From a checkpoint of a small mixture-of-experts model trained on Wikipedia.
Size: 11 layers, width 192, 36.6M parameters.
Experts: 40 experts in each of 10 layers, 96 SwiGLU neurons an expert, 3 picks a token, a softmax router, a shared expert of 128 neurons.
Training: 239M tokens, 7303 steps.
Below are experts of layer 5 (counted from 0) of a mixture-of-experts language model. Rows are named router (the router's row for the expert), gate (a neuron's input weights, with its number), up (a neuron's input weights, with its number), down (a neuron's output weights, with its number) and show model dimensions 0-191. Each number is 128 + 32 x the weight over its row's rms, rounded and kept within 0 to 255. Numbers have three digits each.
Before each expert's rows: a language model's description of what the expert responds to. This comes from a sample of Wikipedia text that the model never trained on.

# expert 9
Description: Nouns following the or an adjective, often titles, offices or works, such as Act, King, Governor, album, episode.
router:139112115147124106136180102128186106121119072188115142046147162139148153197145118131117097141092203133159167138092109125164136069080200147118173119051166147092133084097071115109127115115157068087150098122141146100132172068082135153126146135087116115146142136119148159153131161124110111182081130087138113073131135102107095142155132107115141164140140122095194076174128097150168116116153127123166116088154075170138115089113117087121112184147112164113125123138117125156144144140116178125042140067166103125093138142093198116145195112104078179117103126105198151105165163131115193147
gate3:122146157134196137126123061109101195119128133133145145168152143160151161135085196067148097140132124162141151185142150153153156108134075153078070112107124153154109060136140149100138087127159175102128105108091155133201138134098113182119129070076137162125146142135189075143127166080120062157135104128136163221175091105128113086090109145155124120150105144134163157080148088123126076118102151089126159087141098119100160126123119127122074178127192109084160095119148126158149118146142147102150154189112055130114141188153147144136134067150126075113115125153136110110096109120081126023
up3:112153072160124162160134167117152142167128167091123116151068115190122112138112168167150082110141121130045135103156177179100181098148125135105125172161138071079111210122076156143135110109051129120086108085174158140153101165126084084173156106152057134138127116169190140130109123101117150093140094100078125036099134129155155128154115058163148095114140114139137110135168190116164118169139114118122137126103163144168167096212111196151134115129139100146166110082109130115093124182100118152158119149113154101121138112090118125204175141117147144132175153161177126122101095141070149139
down3:156163192098171128115148084051100113151114142137182136156144150047155167108104105113112144158103112147157140109140095063090168125075130127189126097114151180116176124149085132138095177111169106072146130128095134119102098173118155160081144073163173111126125118070147115114107125147137077085187159123169195168187075117119124166142141087116059121137183066121142160157102135129112149130137138074128151144162152133114204151163132075155139125151095145119141116141115117125162124112110126147059126142116166143070131178105144040081124137121132049136150102111098125161109168140187103113

# expert 14
Description: Word endings and abstract or technical nouns and adjectives in running text, such as control, power, health, -ator, -ed, -ar.
router:139159191115078165141086126099160173129077143120219068100102149102191165128115087097156150035126182139149119145116110115096095149107141131118107104149175086171079154037102160129138137141139137065170089149146089118141147094117085082138154117150168097087115151117160129102089104153119126129125155057138125113141115150150157138193103117093138128146108089186101142119080101173080108143092145103078106142108123093104124128158172099108102134111106152141183134126094171113076121125172118125117091034098134109088121083074160088130123134112135105104171067135111101094105116204113148128
gate3:084177150148157108125079161161094155159135120173114120162142145103119127122115176112126117130081119077105194123136150126179111137120087130178084087049161165134123121113130155132180094109148108157171142156167132147155150128112116073057086159165186124093126104157100080122122124139114030105126145105138124176137101105106200118095110144144115076122114104226142153201176130124088165135144131123106138144132128063119155126110105138121152063050136148100136145114136083145154127047137127129136129144178155105132134137107044105107121175158113160121079162081132147165064130153088176141
up3:137135139101103138096154103096170172101148120116184148125136100126160104165103185124094134158139051077100097142129175140113121171113093086122074038183076115161166171106169149161124163120108151156240130076168190082137163114188200085070111140119169169117134168177102147074167175117115114123172094111163143147120106142153123117115114152174142099102089153168096093125128095114161141080085123126149156161086074097104174157129126116108117086093168160135086128098106109172151083123131099182124169165144101102109106108118101129125107122140151113112090140104092074110091114114161147144
down3:084144186165162107114099101163090060093126095130072104091115160135064168134086148130143123106151102142090142169155119153172128108148096098075141114125169122102091173114086088177128108108110164068094163123113171058151196112100149129150155115197046142157099137107124141084114082189090197127121194136146101101123155134100104131109098121117121111075177138133101125112095142175142134079166159153114130109149098136194170117148140120153202156169092103129111155151112100093114135117156100084161162088114200141142098110133125140145111100135199101151163116116102164158202128153103125170

# expert 36
Description: Plural suffixes and nominal endings (s, es, ation) and head nouns like film, album, series, system after possessives.
router:160119129090123085166059091117151165161119103148186163163131130128149134128123092093116098099121091095078115172141133093153085068106138142168114116162206160073107151133113112091111122122179112138121110108179016072142155122145159137073119125090145121110124143090154152164157158163166108140113112162142084174143102143148132214152079119161141111132078130158125109168104109113155102157099121068110084091067082155139135077116124086137075144127061145130167089140077121162156130098177139168100123077101183116138139103169163112127202134114117139064124108145160101121133194097108158124
gate2:154110150052129110152071142102112105107182147086162146155187082097082125100079098112132139161175129185096136142084152143156113122131077103128139179128151156178174184121078133072115119090125111179144093113113138110179125112175129096097110104183122086088098176123155215149164117154091108125110140189140077089128157153133122141149200154058134123174128130157116140171139112130140110168112075132129164087128157168133081148043102093172100076160107105080118114169149154162145132121119136159118118139180111120149127118128108159116173110136060166095121137095192126056120122154152134083
up2:135185113123164117082142148160139162093130092135128185112159155086120157165165107086125126117161148091182143117131082064077115115145092098134178125130086108177200130108108156122179146141168189123102125056165082132131080146150071155120130127172167147124085095120099155106120065155115114172139087117141124111100122090111162113090119093133153137152119084132116108126160066147183077046141168100144072170089160113074194084153162115119159141112122128160095143133133117126105142188143205144171135190160148135175126114179147104085154132082123096159149110108114121185132163115159076083
down2:119105134133132134100069103141110108066152128086063118123100088090146093154087168125126108131176133128073189148127164190163106123190134149130104122125144115142084132135176169111128128109184115145110095189159165158109149156133085125154154170162098127091129142174141080110166115087125094143125191143097110063135094154139096157128185180053141137185139138138063064089084107133094137136198089127153173119157071194172132127144141093142158094121150096101123094089134173114113113117194068123110146099123081094089082104123149164098111080168172135157147158147127115144149137162095173080